From a checkpoint of a small mixture-of-experts model trained on Wikipedia: a shared expert of 128 neurons, 9025 steps.
Below are experts of layer 3 (counted from 0) of a mixture-of-experts language model. Rows are named router (the router's row for the expert), gate (a neuron's input weights, with its number), up (a neuron's input weights, with its number) and show model dimensions 256-383. Each number is 128 + 24 x the weight over its row's rms, rounded and kept within 0 to 255.
Before each expert's rows: "mostly gets" lists some tokens that are sent to it at least half of the time. This comes from a sample of Wikipedia text that the model never trained on.

# expert 42
mostly gets: " Average", " this", " band's", " your", " Ricky", " Chart"
router [130 121  92  64 123 143  79 148 129  73 153 138 137 113 131 100 122 128  81  73 142 128  93 137  77 146 142 146 137 146 130 131 140  91 163 144 137  95 124  88 169 118 141 130 121 139 104 121 132 126 135  72 137 137 131 140 114  78 177 110 113 170 144 148 129 131 101 126 134 140 107 156 137 119 153  86 134 137 155 134 149 142 172 123 114 111 136 160 118 138 135  80 120 150 178 163 105 161 110  78 152 131 126 126 121 110 126 109 172 155 125 117 124 158 111 140 127 170 148 124 118 150  98 115 141 145 153 135]
gate0 [124 159 139 101 101 191 136 149 130 103 115 167  84 126 131 116  83 145 110 130 159 127 135 112 129  78 156 117 146 101 132 122  91 137 171 148 176 178 131 131 103 144 147 129 122 131 136 147  89 117 127 164  95 112 127  78 135  88 116 113 137 100 153 105 101 138  91 116 146 140 141  78 165 103 133 116 163 119 131 119  94 132 130 160 106 160 134 113  84 137 114 150  97  88 107 160 151 155 128 108  93 124 110 142 142 146 128 103 157 141 113 144 159 136 108 157 147 121 177 140 153 104 165 110 131 145 145 149]
up0 [139 171  87 117 132 170  94 176 175 116 107 139 111 146  85 104 122 178 110 103 141 120 105 145 113  66 123 122 132 115 135 106 100 128 148 124 142 148 126  98 137 129 123 117 118 120 104 147  62 151 116 140 107 114 114 105 132 138  89 147 114 113 102 131 163 149 124 149  78  98 162  97 143  78 142  93 122 163 125 125  99 131 116 136 113 136 148 116 110 151 122 102 126  90 123 142 151 119 128 164 101 118 102 157 136 148 131 178 122 113 106 118 148 153  84 155 102  99 122 129 142 128 165 118 105 129 149 142]
gate1 [155 125 130 128 107 150  71 119 147 103 161 117 149 107 109 128 184 122 166  80 110 166  95 108 126 139 153 126 113 104 161 101 105 161 155 105 159 157 140 141 117 135 127 115 134  87 158 134  94 150 163  72 142  80 134 152  98 138 109 134 121  79 133 151 132 156 117 131 123 139 126 122 123 129 117 119 100  92 151 139  94  71 105 132 105  89 115 108 152 124 143 127 126 151 149 139 110 128 109 166 165 163 140 152 167  84 136 140 133 114 172 127 131 109 154 113 161  82 128 137 133 130 105 140  97 124  51 118]
up1 [ 93 160  96 150 110 149 132 169 174 115 106 171 119 126 168 112  90  99 129 139 137 147  84 127 164 134 143 139  97 112 103 135 133 188 128 115 111 154 137 147 122 114 116 134 178 123 123 147 113 111 131 155 145 120 116 120 110 113 125 135 111 135 148 180 109 153 136 155 128 151 151 101  82 105 177 121 106 119 110 124 138 138 154 149 105  92 111 131 134 115 146 153 116 161 127 121 119 165 162 142 124 128 123 115 156 120 156 141 129 100 133 115 105  94 135 157  97 102  92 103 129 108 178 167 122 111 109 118]
gate2 [129 126 128 113 138 179 142 144 163 157 106 108 173  92 104 134 156 143 122 167 138 140 151  83 172 139 155 138 152 102 132 147 146 105 100 112 105 125 142 145 126 131 132 155 154 122 110  71 137 173 135 122 150 158 121 136 169 116 104 129 132 120  96 114 127 126 109 128 123 133 139 160 123 106 138 164  82 109 105 102 124  88 117 158 120 111 157  92 119  80 117 105 123  68 119  77 107 100  80 170 143 131 145 114  98  88 108 148 126  99 119 120 134 143  96 113 143 152 127 192 148 125 122 169 141 137  79 135]
up2 [136  82 124 128 143 152 116 123 121 125 123 126 135 121 118 140 113 153 115 137  60 114 145 132 138 134  99  98 178 129 100 133 172 143 150 140 122 139 119 134 128  66 154 130 146 124 152 120  96  87 124 135 157 124 121 121 109 134 129 121 123 110 138 124 120 113 113 140 135 154 122 166 173 147 151 106 105 106 117  72 131 128 125 114  81 144 159  75 133 157 157 125 132  98 150  96 110 170 111 157 104 163 162 124 139 142 106 128 140 105  88 126 110 146 109 146 148 149 112 143 102 126 170 133 148 101 156 105]
gate3 [118 109 116 126 144 176 125 120 102  99 155  86 116 139 126 147 144 133 179 127  99 109 120 106 158  91 109 123 118 137 102 124 165 103 128 145 111 140 115 152 170 136 163  81 146 126  77 186 158 148 121 202 120 121 109 108 145 122 155 161 142 124 143 168 156 135 159 135 101 102 137 120 151  82 140 161 103 109 118 164  84 182 127 132 112 146 133 161 139 137 134 104 159 114 100 168 124 179 139 122 139 142 145 144 114 172 144 139 130 132 110 116 120 147 127 129 131 146 109 120 150 126 131 115 119 145 143 150]
up3 [130 193  94 124 146 153 132 141 111 150  95 109  99 145 117 105 139 121 118 108 139 124 111 128 135 119  99 184 146 115 170 162 163 111 137 109 137 127 145 136 109 105 144 109 101 118  84 105 137 132 163 149 118 156  93 110  78 111 105  84 166 157 150 145 118 117 115 168 135 150 140  96 125 115 179 147  83 146 116 176 147 129  75 161 132 142  99  81 107 141 143 149 124 112  71 132 142 132 163 111 161  68 154 139 139 124  75 128 147 138 119 174 159 143 111 129 125 101 124  91 128 121 170 106 142 147 109 145]
gate4 [108 137  95 109 133 145  81 175 141 152  82 138  92 143 117 102 142 142 125 142 111 101 132 142 129 105 134 122 144 164 112 110 117 166 150 123  97 139 104 123 131 107  84 134 122 100 109 126 111 134 168 141  80  91 144  96 130 127 132 130 134 152 122  85 119  81 140 170 102 120  97 124  92 115 117 106 167  95 130 172 109 142 136 136 187 119 158  99 112 107 118 123 121  89 151 162 138 170 132 146 125  94  94 135 141 108 139  81 171 103 143 161 151 177 147 139 110 155 105 145  98 138 126 106 141 151  76 157]
up4 [146 120 131  99  93 164  89 158 132 148 123  96 117 113 149 142 127 113 139  93 114 128 152 154 123 135 138  89 117  98 125 158 136 192 124 114  93  87 148 105 165 121 169 134 120 113 119 131 117 136  98 139 156 144 163 133 150 132 149 143 106  85 112 121 154 123 108 192 140  73 142 133 111 136 183 152 122 101 173 114 138 131 122 143 105 147 166 154 115 132 127 143 107 140 149 139 142 152 159 109 116 148  96 117 121 140 147 108 104 105 163 147 145 158 119 122 158 143 132 150 128 149 127 167 122 117 118 142]
gate5 [133 104  82 110 174 127 135 146 121 127 141 166 143 111 119 117 134 108 124 106 152 130 155 152 122 125 128 116 145 117 127 147 166 133 109 110 117  93  73 133 158 132 174 124 116  80 102 122 142 109 163 157 130 123  88 101 118 135 161  92 114 138 139 143  72  97 152 127 117 118 167 106 113 126 113 131 108 165 120 110 126 114 124 142 107 140 124 127 161 143  88 136 148 135 173 115 120 125 103 122 160 126 161 119 110 130 106 112 103 129 141 148  93 110 138 133  85  97 139 170  68 148 115  91 122 144  96 121]
up5 [108 133 161 138 122 151 125 154 159 140  94 159 132 138 141 125 100 160 117 105 140  92 121 143 134 127 140 135 129 125 110 113 143 143 141 189  78 114 100 150 107 123 141 154 113 134 152 156 149 137 131 114 188 145 108 105 152 115 148 156 118 112 139 147 107 157 139 116 124 124 162 126 143 156 102 130 121 140  86 132 125 105  94 128 127 126  99 149 131 139 118 135 135 124 140 129 150 159 131 131 158 136  76  87 130 116 114 117 132 103 123 122 136 100 143 127 124 131 147 125 123 127 201 144 132 144 155 139]
gate6 [114 141 137 163 116 158 178 173 149 140 108 125 154 113  78 155 104 162  65 122 151 108 149 138 120  85 129 134 107  93 161 154 141  61 149 133 126 143 114 130 163 102 154 116 151 143  96 117 129  70 111 100 128 112 125 131 133 118 131  87 143 125 108 196 168 102 139 155 129 141 117 160 157 103 154 136 136 117 102 150 125  98 108 132 161 125 124 128 159 106 132 111 159 149 120 104 115 133 124 110 126 110  95 167 160 107 148 110 142 101 112 156 141 115 126 100 148 133 102  98 145 168  76 124 102 130 141 151]
up6 [ 86 118 139 135 133 127 150 148  73  88 196 116 111 139 106 182 144 148 156  69 103  85 171 104 120 171 138 101 158 162  80 140 120 145 134 103 182 147  54 133 126 116 110  96 153 112 158  91 138 168 121 150 124 131  99 111 135 194 142  95 110 137 113 107 100 157 128 156 145 156 133 121 106 150 109 176 138 154 129 107 118 104 160 141 140 140 151 119 145  69 131  91  98 106 157  81 111 116 109  76 125  85 122 119 143 142 122 125 115 123 184 111  95  97 115 127 130 138 144 145 140 114 125 139 100 164 148 151]
gate7 [127  94 151 126 167 113 140  99 140 144  69 137 105 118 114 127 127 162 129  92 120 140 124 124 118  71 152 127 117 111 162 105 147  98 106 123 123 142  89 120 125 164 118 136  92 124 183 135  93 125 154 105 130 130 117 113 121  98 147  59  87 149 172 188  97 106  95 169 122 154 115 132 121 158 141 131 175 148 126 154 123 112 112 144 128 130 107 163 155 126 125 105 124 136 122 112 155 131 172 108 143 133 129  69 104 142 138 147 165 135 128 164 117 133 102 128 156 150 110 151 116 127 182 109  88 151 142 120]
up7 [117  91 115 135 141 141 120 170 144 171 168 147  97 129 123 180 131 178 158 149 136 158 114 152 142 105 137 139  70 109 132 162 148 120 125 138 139 165 111  96 128 106 135  99  78 105 149 112 124 155 130 183 141 149 107  98 150 116 134 122 129 112 144 146  98 124 124 176 115 134 123 111  93 138 125 125 110 101 162 164  98 140 117 153 133 167 163 125 104 103 134 148 108 136 126 140  99 123 177 123 148 157 135 104  68 123 110 125 129 120 120 134 175 136 122 177 147 133 139 107 175 146 144 111 129 138 112  92]
gate8 [151 118 153 137 106 108 124 125 129 121  65 136 152 162 126 103 117 134 127 127 113 111 106 105 124 161 123 152 102 128  96 151  73  88 136 127 157 164 156  86  90 100 115 155 123 127 130  95 161 175 152 150 165 133  94 132 110 153 113 124 137 114 152 135 131 102 110 109 142 116 112 138 125 100 169 116 110 132 120 152 128 111 110 155 130 126 104 114  97 136 134 138 132 127  87 169 118 115 136  73 107 130 136  70 146 168 122 134 131 119 122 102 144 121 132 136  61  91  99 104 151 129 178 123 152 138 148 134]
up8 [131  78 112 152 125 165 133 140  93 101 146  92 144 138 134 136  94 120 170 128 116 151 147 136 129 136 143 119 142  94  93 107 149  92 119 110 102  98 137  98 127 109 100 142 116 175 173 161 101 131 123 110  93 152 151 101 150 158 114 142  93 104 110 123 105 138 152 136 130  97 109 105 134 167 170 110 129  99 125 116 135 104 164  59 149 128 122  98 153 144 147 140 155 146 134 146 153 128 144 145 163 122 142 161 120  94 109  91 116 161 100 133 127 128 128 131 152 130 157 158 129  95 124 141 123 125 131 126]
gate9 [188 121 172 142 116 121 142 109  74 122 110 140 129 130 120 109 107 129 139 150 137 136 136 163 112 125 135 129 134 146 138 137 116 112 154 110 116 149 110  84  92 118 160  95 140 159 165 139 126 130 136 139 101 123 103 168 128 159 148  88 133 137 180 169 135 142  92 140 116 190 139  98 156 130 111 100 132 117 165  99 120 144 120 184 102 119 119 132 157 104 109 142  92 181  83 148 120 105 129 166 129 115 109 144 131 156 106 151 146 139 122 135 126 124 125 123 108 136 150 103 118 137 190 113 114 141 130 109]
up9 [114 135 116  88 120  91  98  81 138 141 101 101 117 134 134 172 111 130 117 109 114 149 140  96  87 107  79 149 117 122 129  84  96 119 139 169 112 123 115  87 126 166 104 135 129 145 148  89 156 136  76 141 104  97  98 139 133 147 146 101 143 125 126 123 143 117 118 147 126 153 144 163 142 110 131 121 101 145 105 118 165 153  97 129 149  90 148  75 118 151 159 101 124 131 132  95 157 128 119 154 110 152 137 103 157 153 135 154 154 146 147  97 122 124 128 113 154 174  69 133 117 135 132 151 103 120 152 117]
gate10 [100 115 144 116 171 139 151 139 106  88 122 124 140 102 152 113 153 109 128 162 117 140 133 105 151  86  92 131 136 171  82 139 152 126 148 112 142 116 143 110 124 138 108 149 151 103  41 143 119  87 170 101 116 134 145 143 121 124 122  90 129 157 111 166 112  99 113 152 131 119 143 106 104 136 147 136 113 186 136  52 126  87 119 118  94 128 108 123 103 148  96 112 134 111 153 137 162 134 102  95 100 160  86 124 103 122 109 135  95 109 128 128 162 186 114 156 129 160 117 119 113  91 116 126 134 159 127 137]
up10 [152 147  81 158 102 113 136 111 123 132  95 126 117 128  95 150 118 132 167 112 126 118 131 108 133 126 157 180 119 114 132 147 136 144 116 154 102 132 111 123 164 126 144 125 144 152 175  89 152 137 133 145 142 159 107 145 123 156  83  93 132 101 145 104 129 127 130 118 112 151 119 137 128 116  74  93 139 118 125 170 115 175 145 148 131 130 145 108  85 126 163 155 179 158 123 113 170 117 126 180 117 132 136 163 156 146 115 179 157 117 119 114  97  94 131 124 121 101 110 141  94 158 113 153  96 106 110 135]
gate11 [125 152  86 146 110 132 102 132 124  79 137 114 114 126 115 130 116 138 135 164 102  91 152 144 113 135 144 142 104 142  83 143 123  97 140 148 167 119 135 127 141  88 113  94 147 132 130 179 144 131 171  73 180 144  82 115 141 142 109 165 133 116 123 101 145 143 111 116 135 118 171  93 147 125 136 129 123 118 120 172 107 104 131 127 160 131 164 107 129 109 137 157 136 166 137 160 124 138 107  87 142 107 145 132 144 122 130  96 108 133 130 146 108 110  63  98 107 158 142 168 108 117 140 113 172 124 165  79]
up11 [125 135 100 142 138 119 107  96 112  82  89 114 116 130 113 128  92 102 138 102 102 126 167 108 159 106 122  99 108 130 126 132 134 126 120 125 147 122 161 133  95  78  95 137 116 145 159 143 174 118 145 123 139 163 124 141 154 153 127 142 126 128 144  96 160 103 102 133 112 185 124 110 156 109 167 143 161 127 129 161  91  99 109 148 150 103 146  89 147 125 152 133 151 138 160 118 119 145 133 134 140 133 157 108 114 154 102 138 142 127 137 112 124 156 151 138 135 144 169 133 155  83 100  96 110 159 185 122]
gate12 [120 117 122 167 145 115 112 154 121 146  70 106 127  98 115 109 131 110 137 163 103 105 128 173 133 151 120 103  82 137 152 170  96 149 141 166 158 125 158 146 118 109 177 165 118 130 172 116 105 118 142 114  95 141  51 129 120 124 116 116 132 117 111 161 111 108 134 133  75 184 164 132 170 126 132 136 123 141 141 112 162 113 100  98 147 162 164 121 187 125 158 117 128 135 127 122 165 174 136 132 149 184 132 104 115 122 108 138 114 143 105 125 133  66 115  88 175 123 127 133 149 103 181 106 123 111 145 164]
up12 [ 94 141  98 167 145 101 111 167  83 120  94 129 145 105 112 143 151 169 152 138 100 110 173 129 121 136 107 117  93 113 141 134  86 110 159 130 169 141 149 138 101 107 160 138 119 136 128  81 134 142 144  76 140 149 126 144 128 158 143 120 168 118 133 171 147 122 143 116 112 123 152 156 137 135 134 117 119 126  97  92 166  77  79 109 152 119 153 123 158 136 150  98 125 143  90 132 212 138 126 152 157 178 139 160 131 112 130 134 144 164  91  80 144 100  97 125 152 135 136 139 155 124 118 133 121  88 174 124]
gate13 [133 103 159 151 126 151 128  93  91 130 136 133 123 134 103 161 141 113  92 171 128 132 152 146 175 121 126 120 156 156 130 114 115 106 121  94 101 123 134 102 124 102 105 136 135 145 182 162 149 127 122 137 173 137 122 149 129 156  92 166 143 156 148 134 183  95 155 137  52 114 105  76 130 111 131 118 163 148  82 130 137 149 134 121 108  98 144 150 130 139 139 115 155 115 135 163 160 140 132 141 139  99 138 111 139 150 123 162 135 120 134  85 145 107 130 153  65 122  84  85 153 116 145  81 101 182 139 101]
up13 [111 122 131 169 135 146 122 160 141 118 123 137 101 121 128 141 106 101 150 158 118  86 121 103 108 123  87 122 126 144 110 130 127 120 128 104 146 146 104 161  78 121  93 140 160 136 139 172 130 132 125 153 142 130 136 132 146 123 104 114 143 105 123 121 125  71 138 122 115 139 163 157 152 166 123 123 135 134 117 152  96 179 128 118 165 181 202 158 113 194 142 134 112 157 149 106 100 114 119 136 153 129 164  80 120 119 155 133 131 151  97 154 124  93  98 120 111 126 143 111 126 153 173 120 116  98 150 180]
gate14 [154 160 121 122 114 143 137 117 144 137 113 133 134 131 159 130 121 118 120 126  85 132 153 135 118 105  98 106  94 153 123 113  94  91 152 111 153 153 126 145  80 136 154 140 122 124 158 138 103 122 100 115 113 160 125  88 160 124 133 120 149 109 137 143 141 146 122 143 110 112 133  98 135 182 139 177 165 168 148  83 172 112 148 130 102 122 146 146  98 140  89 106 109 142 135 181 182 139 100 105 159  90 144 128 149 133 104 133 115 121 101 133 144 137  98 119 155  99 145 115 102 128 147 168  77 143 111 160]
up14 [110  99 168 151 129 118 121 148 121 141  83 149 139 153 100 167 147 100 132 150 132 114 119 137 110  88 112  92 113 138 132 146  82 105 149 131 111 152 191 141  61  97 123 118 153 172 108 111 140 102 114 100  94 137 123 102 124 123 145  84 163 144 154 152 151 116 102 138 107  76 127 128  82 172 154 136 139 152 109 124 138 141 140 123 141 114 130  99 105 126 116  75 111 134 122 140 151 145 113 141 160 138 153 137 137 118 105 135 132 119 122 126 100 111 111  89 112 110 142 104 123  89 162 166 117 155 117 127]
gate15 [169 159 154 141  89 160 103 137 168  90 124 147 140  87 130 128 127 114 139 132 140 113 105 105 128 117 170 116 152 125 119 179 146 100 131 106 135  76 164 100 170 125 126 136  97 103 100 136 128 143 123 129 110 159 131 147 155  60 114 150 122 107  96 169 111 119 149 123 130 124 127 122 119 130 143 136 120 141  96 123  73 133 129 129 151 130 108 116 129 134 110 201 147  84 140 104 100 136 123 100 124 135 158 102 133 113 101 129 135 113 127 129 100 115 121 142 120  87 134 127 159 178 103 111 157 167 119 108]
up15 [134  96 139 129 129 141 114 101 138 124 116 119  65 118 148 115 144 128  91 153 102 113 143 126 173 146 114 123 123  96 135 111 167 120 164 152 130 157 104 137 134 117 149 132 148 145 129 143  95 142 113 144 136 133 130 147 135 134 115  81 119 142  85  80 173  95 147 153 133 103 132 140 171 118 142 125 152 121 118 146 124 167 146 122 123 138  59 150 123 142  90 136 125 169  77 125 163 149 120 117 122 145 144 121 150  88 174 119  92 138  61 111 142 120 118 122 131 151 127  78 128 114 106  81 105 126 129 103]
gate16 [100 103 138  79 133 117 100 131 152  72  86 128 138 126 140 115 111 117 127 139 139 154 140 136 133 110 126 137 111 145 138 143 135 138 136 136 141 129 138 118 131 144 165 171 149 141 129 157 122 163 106 157 142 111 141 111  72 100  99 134 133  98 118 143 156 127 102 122 114 124 159 113 164  61 116 150 153 109  67 107 131 125 139 146 153 112 149 135 116 137 156 169 180 150  91  82  97  90 142 116 119 126 150 117 151 145 142 123 134 158 117 130 140 142 122 145 154 117 159 155 110 175 122 151 132 127 142 137]
up16 [161 140 115 187 115 143 142  94 122 179 174 105 116 110 153 162 138 116 138 117 113 107 158 119 119 113 146 127 164 107 149 151 128 140 136 139 120 130 109 141 134 109 108 105 107 136 142 109 135  88 109 120 113 140 147 142 185 158 184 158 126 138 137 100 104 144 134 119 166 118 113 119 125 186 121 137 102 142 183 157  91 113 141 124  83 126 109 129 131  94 101  88  92  97 143 169 163 161 145 123 164 132 111 153 103 167 119 120 140 124 143 131 112 109 119 163 117 142 113  92 137 130 122  94  98 165 153 140]
gate17 [ 87 157 139  94 107 157 139 143 114 131 139 127 123 150  91 114 136 109 131 104 113 225 119 113 122 157 153 149 142 110 115 153 121 113 121 125 166 128 175  78 114  87 131 137 142 161 126 142 142 133 115  53 159 169 124 153 119 142 145 154 101 165 124 119 124 148 147 126  86 143 104 108 126 136 102  84 122 157 139 151 137 117 136 162 133 173 120 118 135 118 116 141 131 132 132 134 168 111 134  93 142 151 133 121 143 146 107 125  89 113 177 110 132  90 114  99 145 144 150 125  96 112 149 151 130 142 179 147]
up17 [126 156 132 118 138 143  98 154 120 108 154 105 150 106 156 121 118 132 110 133 146  88 139 144 156 130 108  83  87 118 120 115 120 105 155  97  83 131 140 121 209 160  88 118 100 148 120 120  75  91 166 156 191  77 151 142 135 128 145 120  91  98 145 126 120 122 128 110 115 116 156 149 116 147 168 163 143 114 110  66 111 164 155  91  84 100 119 151 143 131 133 123 157 171  71 123 141 117 110 133 100 136  79 183 122 112  99 138 127 162 118 127 139 130 145 130 164 124 104 145 120 169 139 132 105 106 119 108]
gate18 [145 132 165 124 116 112 125 131 123 132 131 128 104 124 134 130 129 132 148 125 101 165 123 154 155 112  83 138  99 157  71 112 124 132 146 113 146 112 124 102 153 126 157 138  83  88  87 122 109 141 152 122 147 150 169 143 141 141 131 127 142 138 150 118 125 154  67 149  67 117 120 138 161 118 114 126 136 148 148 118  92 169 102 110 160 144 142 138 110 163 108 126 145  83 136 117 166 103  99 129 139 114 109 124 128  80  87 122 163 128 151 157 117  88  64 118 126 116 119 159 154 100 128 113 115 117  90 122]
up18 [126 140 118 134 124  99 102 139 125 127 117  78  98 108  71 158 136 142  69 141 129 136 149 130 119 186 138 128 169 110 113 126 120  72 157 111 146  91 141 137 166  97 110 115 119 104 114 110 145 167 137 153 124 151  92  87 154 110 131 155 169 129 107 112 106 165 119 159 124 114 152 126 128 138 160 160 114 126 121 114 107 128  93 111 160 178 136 146 103 162 171 156 136 126 151 114 152 145  93  77  87 144  75 108 105  88 112 120 159 104 147 205  98 135  87 133 124 102 149 121 154 128 143 118 180 143 135 121]
gate19 [136 133 163 132 119 114 120 126 154 105 160 138  94 135 124 125 124 146 118 139 146 133 141 109 122 109  77 152 141 141 122 153 102 131 156 125 104 118 151 107 180 146 128 126 112 112 114  95 126 120 133 103 164 130 103 119 131 111 131 114 139 163 152 138 116 156 104 113 152  87 132 134  94 111 109 128 123 114 117 154 116 116 120 141  77 127 139  71 139 124 109  87 145 140 141 160  72  69 153 153 119 129  97 123  96 112 127 125 119 142 148 145 134 149 123 118 169 113 174 138 126 154 118 133 134 156 121  94]
up19 [125 108 136 143 136 118 129 137 130 127 114 136 132 131 141 112 145 125 140 168 119 154 120 184 167 141 123 143 107 108 167 147 129 145 166 133 131 106 141 122 162 110 101 166 127 140 113 142 172 101 150 126 114 116 115 120 100  79 145 111  84  75 180 163 109 168 150 124 102 146 160 129 101 133 129 105 121  91 168  72 133 167 169 106 152 121 105 201 141 117 146 181 159 115 115 118 141 137 124 162 144 165 140 130 131  87 100 120 128 141 187  99 116 119 111 160 116 141 163 130 133 115 135 126 122 124 125  90]
gate20 [123 102 140 135  79 173 102 121  77  94 107 114 108 125 114 137 149 118  80 121 103 141 130 139 128  82 125 133 141 143 129 154 121 128  98 118 117 151 176 193 173 141 150 111 123 102 112 138 139 173 151 119 113 148 169  91 132 136 111 152 170 126 143 156 127 128 118 130 158 107 145 128 140 136 158 120 111 108 159 153  89 121 121 177 140 134 149 106 119 133 134 125 135 123 136 163  90 149 110 165 120 132 127 105 128 151 160 181 170 104 125 110 123  96 128 198 135 130 117 163 148  73 107 138 139 182 148 129]
up20 [171 160 126 119 143 130 123 142 156 151 142 134 153 129 125 125 119 128 144 111 104  96  83 150 160 109 137 148  95 109 146 120 160 147  82 133 135 123 122  63 121 139 117 139 152 142 155 127  68 109 129 154 157 141 120 139 125  83 128 121  94 126 120 163 141 157 142 144 137 124 121 150 129 131  94 108 130 145 125  78 138 137 120 116 130  97  85 126  98  91 125 126 116 115 113 118 150  91 117 111 146 154 122 161 130 148  98 146 133  95 143 136 161 139 129 118 125 134 126 135 119 163 124 127  90 117  75 125]
gate21 [159 146 140 123 128 147 168  97 122 153 150 134 116 130 169 136 127 169 124  92  98 150 113 187 105 146 103 124 123 156 136 132 163 124 175  98 126 109 128  81 141 165 124 104 103 138 143 137 113 129 147  80 163 179 123 115 105 159 113 119 108 147 127 126 104 156 104 124  98  88 125 149 137 157 117  92  93 103  91 152 140 127 114  72 135 157 109 147 121 127 122 134 130 137 104 125 190 126 156 131  90 183 105 118  93 127  80 145 169 110 136 101 120 136  84 140  99 133 152 113 167 146 143 102 120 101 144 135]
up21 [133 161 103  98 127 157 117  94 121 111 117 105 127 146 129  88 115 100 164 127 113 174 130 130 142 170 137 120  87 100 141 147 178 179 118 136 122 136 146 145 170  96 154  92 119 105 125 126 164 144 130 101 143 169 128 116 114 132 132 118 135 124 132 136 133 115 122 141 147 136 119 155 146 172 118 121 125  98 111 150 123 116 115 115 155 174 130 179 183 152 134 156 157 168 112 112 148 143  86 115 131 127 112  83  87 133 109 151 133 134 160 153 150 164 109 155 132  99 150  79 158 148 119  80 101 141 147  99]
gate22 [ 74  97 128 136 147 114 105 155 117 134 132 101 119 144 106 128  75 145 144  75 129 143 131 116  73 104 119 154 117 148 106 137 197  93 127 117 150 112  97 139 126 123 112 129 179 134 140 118 100 138 163 125 140 115 112 112 143 127 193  97 108 117  84 154 109 142  85 149 122  86  79 142 129 113 154 123 143 130 120 159 113 115 122 155 122 115 121 153 122 139 133 115 115  76 145 104 137 160 143 122 179 196 125 113 121  97 164 108 117 128 148 101 149 152 117 116 138 112 150 154  91 134 121 112 111 140 114  68]
up22 [111 125 107 130 109  99 166 152 113 127 139 116 132 138 126 136 146 119 169 170 148  93 110 142 133 130  97 109 110 153 141 129 110 113 107  90 111 113 153 122 117 122 151 139  85 174 107 116 109  99 128 152  99 134 127 150 145 120 105 118 157 185 164  97 107  96 128 168 126 158 127 106  91 141 142 125 102 163 114 135 133 144 139 110 150 163 115 134 138 154  93 133 138 120  95 108 101 105 144 120 132 117 102 189 104 141 147  88 154 142 128 127 125 142 110 102  92 147  75 132 124 105 120  98  93 161  99 139]
gate23 [113 131 152 150 167 137 134 158 147 123 149 122 111 152 123 145  62 138 134 123 141 133 138  97 124 132 141 123 177 169 168  89 137 104 159 111 121 152 139 101  98 169 101 156 140  84 128 145 123 110 127 114 107 103 112 158 145 108 110 171  97 150 127 155 191 131 120 160 121 125 171  85 125 109 143 121 164 160 117 129 107 145 166 109 135 141 123 145 192 147 126 131 106 145 122 141 156  92 128  75  71  87 114 121 116 104 125  67 133 118 119 129 118 111 132 125 147 135 145 150 122 144 126 181 104 134 114 132]
up23 [127 111 176 144 104 137 131 144 144 102  83 126 110 111 109 142 126  99 121 148 119 146 102  84 161 165 151 154 148 172 134 146 117 150 193 133  91 150 168 131 137 132 118 153 147 143 138 120 122 130 146 136 166 126 130 121 151 148 119 171  64  96 124 127 145 102 157 149 111 139 155 107 100 123  98 103 131 157 111  93 130  91 121 111 156 108 119 128 152 120  97 186  73 136 117 124 101 155 142 115 127  77 127 128  79 106 142  42 135 131  98 125 113  87 139 133 136 122 146  88 141 119 138 157 139 133 126 129]
gate24 [117 150  77  92 137 108 130 148 121 156 174 139 143  94 148 138 155 156 133 149 129 147 142 128 164 122 122  91 122 155 177 179  87 146 139 162 144 147 110 140 100 107 116 131 148 109 133 124 136 142 126 113 118 126 111 132 108 101 125 102 164 142 152 106  99  84 110 138 113 153 107 165 126 182 136 105 146 146 124 172 127  98 154 139 117 161 158 130 146 101 132 137 108 155 119 113 114 132 167 117 120 133  92 145 102 144 147  90 120 130 146 124 121 171 127 105 149 137 145 111 138 148 106 102 142 136 116 168]
up24 [137 116 116 166 103 144 149 159 109 112 160 129 168 127 125 159 162  98 130  90 123 129 128 114 163 152 114 127 108 153 139 111 149 128  90 121 147 109 167  94 109 158 128 134 134  97 132 128 118 142 139 170  96 106 152 173  85 121 149 153  90  87 103 121 129 108 116 105 151 145 134 134 169 104 126  85 127  92 124 151 122 118 135 153 100 144 116 170 169 128 114 115 144 137 159  91 137 150 123 112 146 133 149 160 119 152 147 138 115 117 203 151  79 105 127 110  90 143 109 144  59 135 142  74 116 121 134 111]
gate25 [114 120 136 125 119 127 110 129 110 141 127 132 153 174 101 140 114  98 102 116 123 107 122 127 139 131 127 128 157 139 132 159 153 116 139 131 170 161 141 179 154 101 131  91 173 144 139 103 141 120 136 151  73 123  93 125 127 138 134 130 152 146 152 121 136  77 101 144 148 149 130 177 145  99 135 102 153 111 213 128 118 135 154 114 154 151 129 143 123 132 112 129 135 129 153 124  98 153 103 108 112 136 115  95 139 148 191 143 112 162  84 135 105 134  97 104 117 109  93 100 127 130 130 124 104 200 128 117]
up25 [138 119 121 170 103 143  99 118 119 109  83 102 133  92 119 138  85 107 122 131 141 138 119 146 140 142 152 112 159  79 207 178  93  95 122 115 128 148  76 128 127 155 122 146 134 152  99 157  95 142 133 103 156 114 106 110 136 210 100 149 135 166 143 120 142 106 125 164 128 130 120 108 185 137 142 104  94 148 145 181 164 125 140  74 146 148 164 156 134 116 139 131 115  88 125 110 144 130 135 105 152 135 110 119 144 119 108 127  83 164 193 140 120 114 116 129 117  93 155 128 118 173 145 120 128 134 126 160]
gate26 [115 139 146 108 123 138 130 185  90 131 111 104 173 124 106  76  85 129 130 118  78 151 120 119 149 108 139  80 120 115 109 127 123  99 116  92 164 107 120 115 121 167  90 115 121  88 121 174 133 151 109 131 132 117 134  94 115 128 142 114 103 118  97 132 117 167 113 112 130 122 102 150 148 148 175  70 105 128 150  90 142  94 154  94 124 109 124 150 122 140 122 108 118 132 130 130 107 117  96 104  97 103 111 142 180 128 139 143 138 124 104  80 108 133 153 173 113 100 152 131 112 123 136 151 126 134 168 113]
up26 [170 129  95 150 118 152 105 136  83 102 123  90 132  83 113  85  99 132 116 144 139 135 122  95 133  99 140 124 137  85 117 156  98 110 109  59  98  95  91 122 134 150 110 147 129 103 153 153 171 121 117 115 167 145 161 115  83 151 148 118 108 151 110  93 129 153 153 102 121 111 111 147 130 159 128 130 105 128 160 109 161  71 121  96 137 103 129 164 167 127 114 131 126 116 148 160 111  96 129 132 137 127  98 102 122 132 146 152 128 109 126 136 160 102 126 192 114 104 122 106 122 120 117 143 114 138 168  97]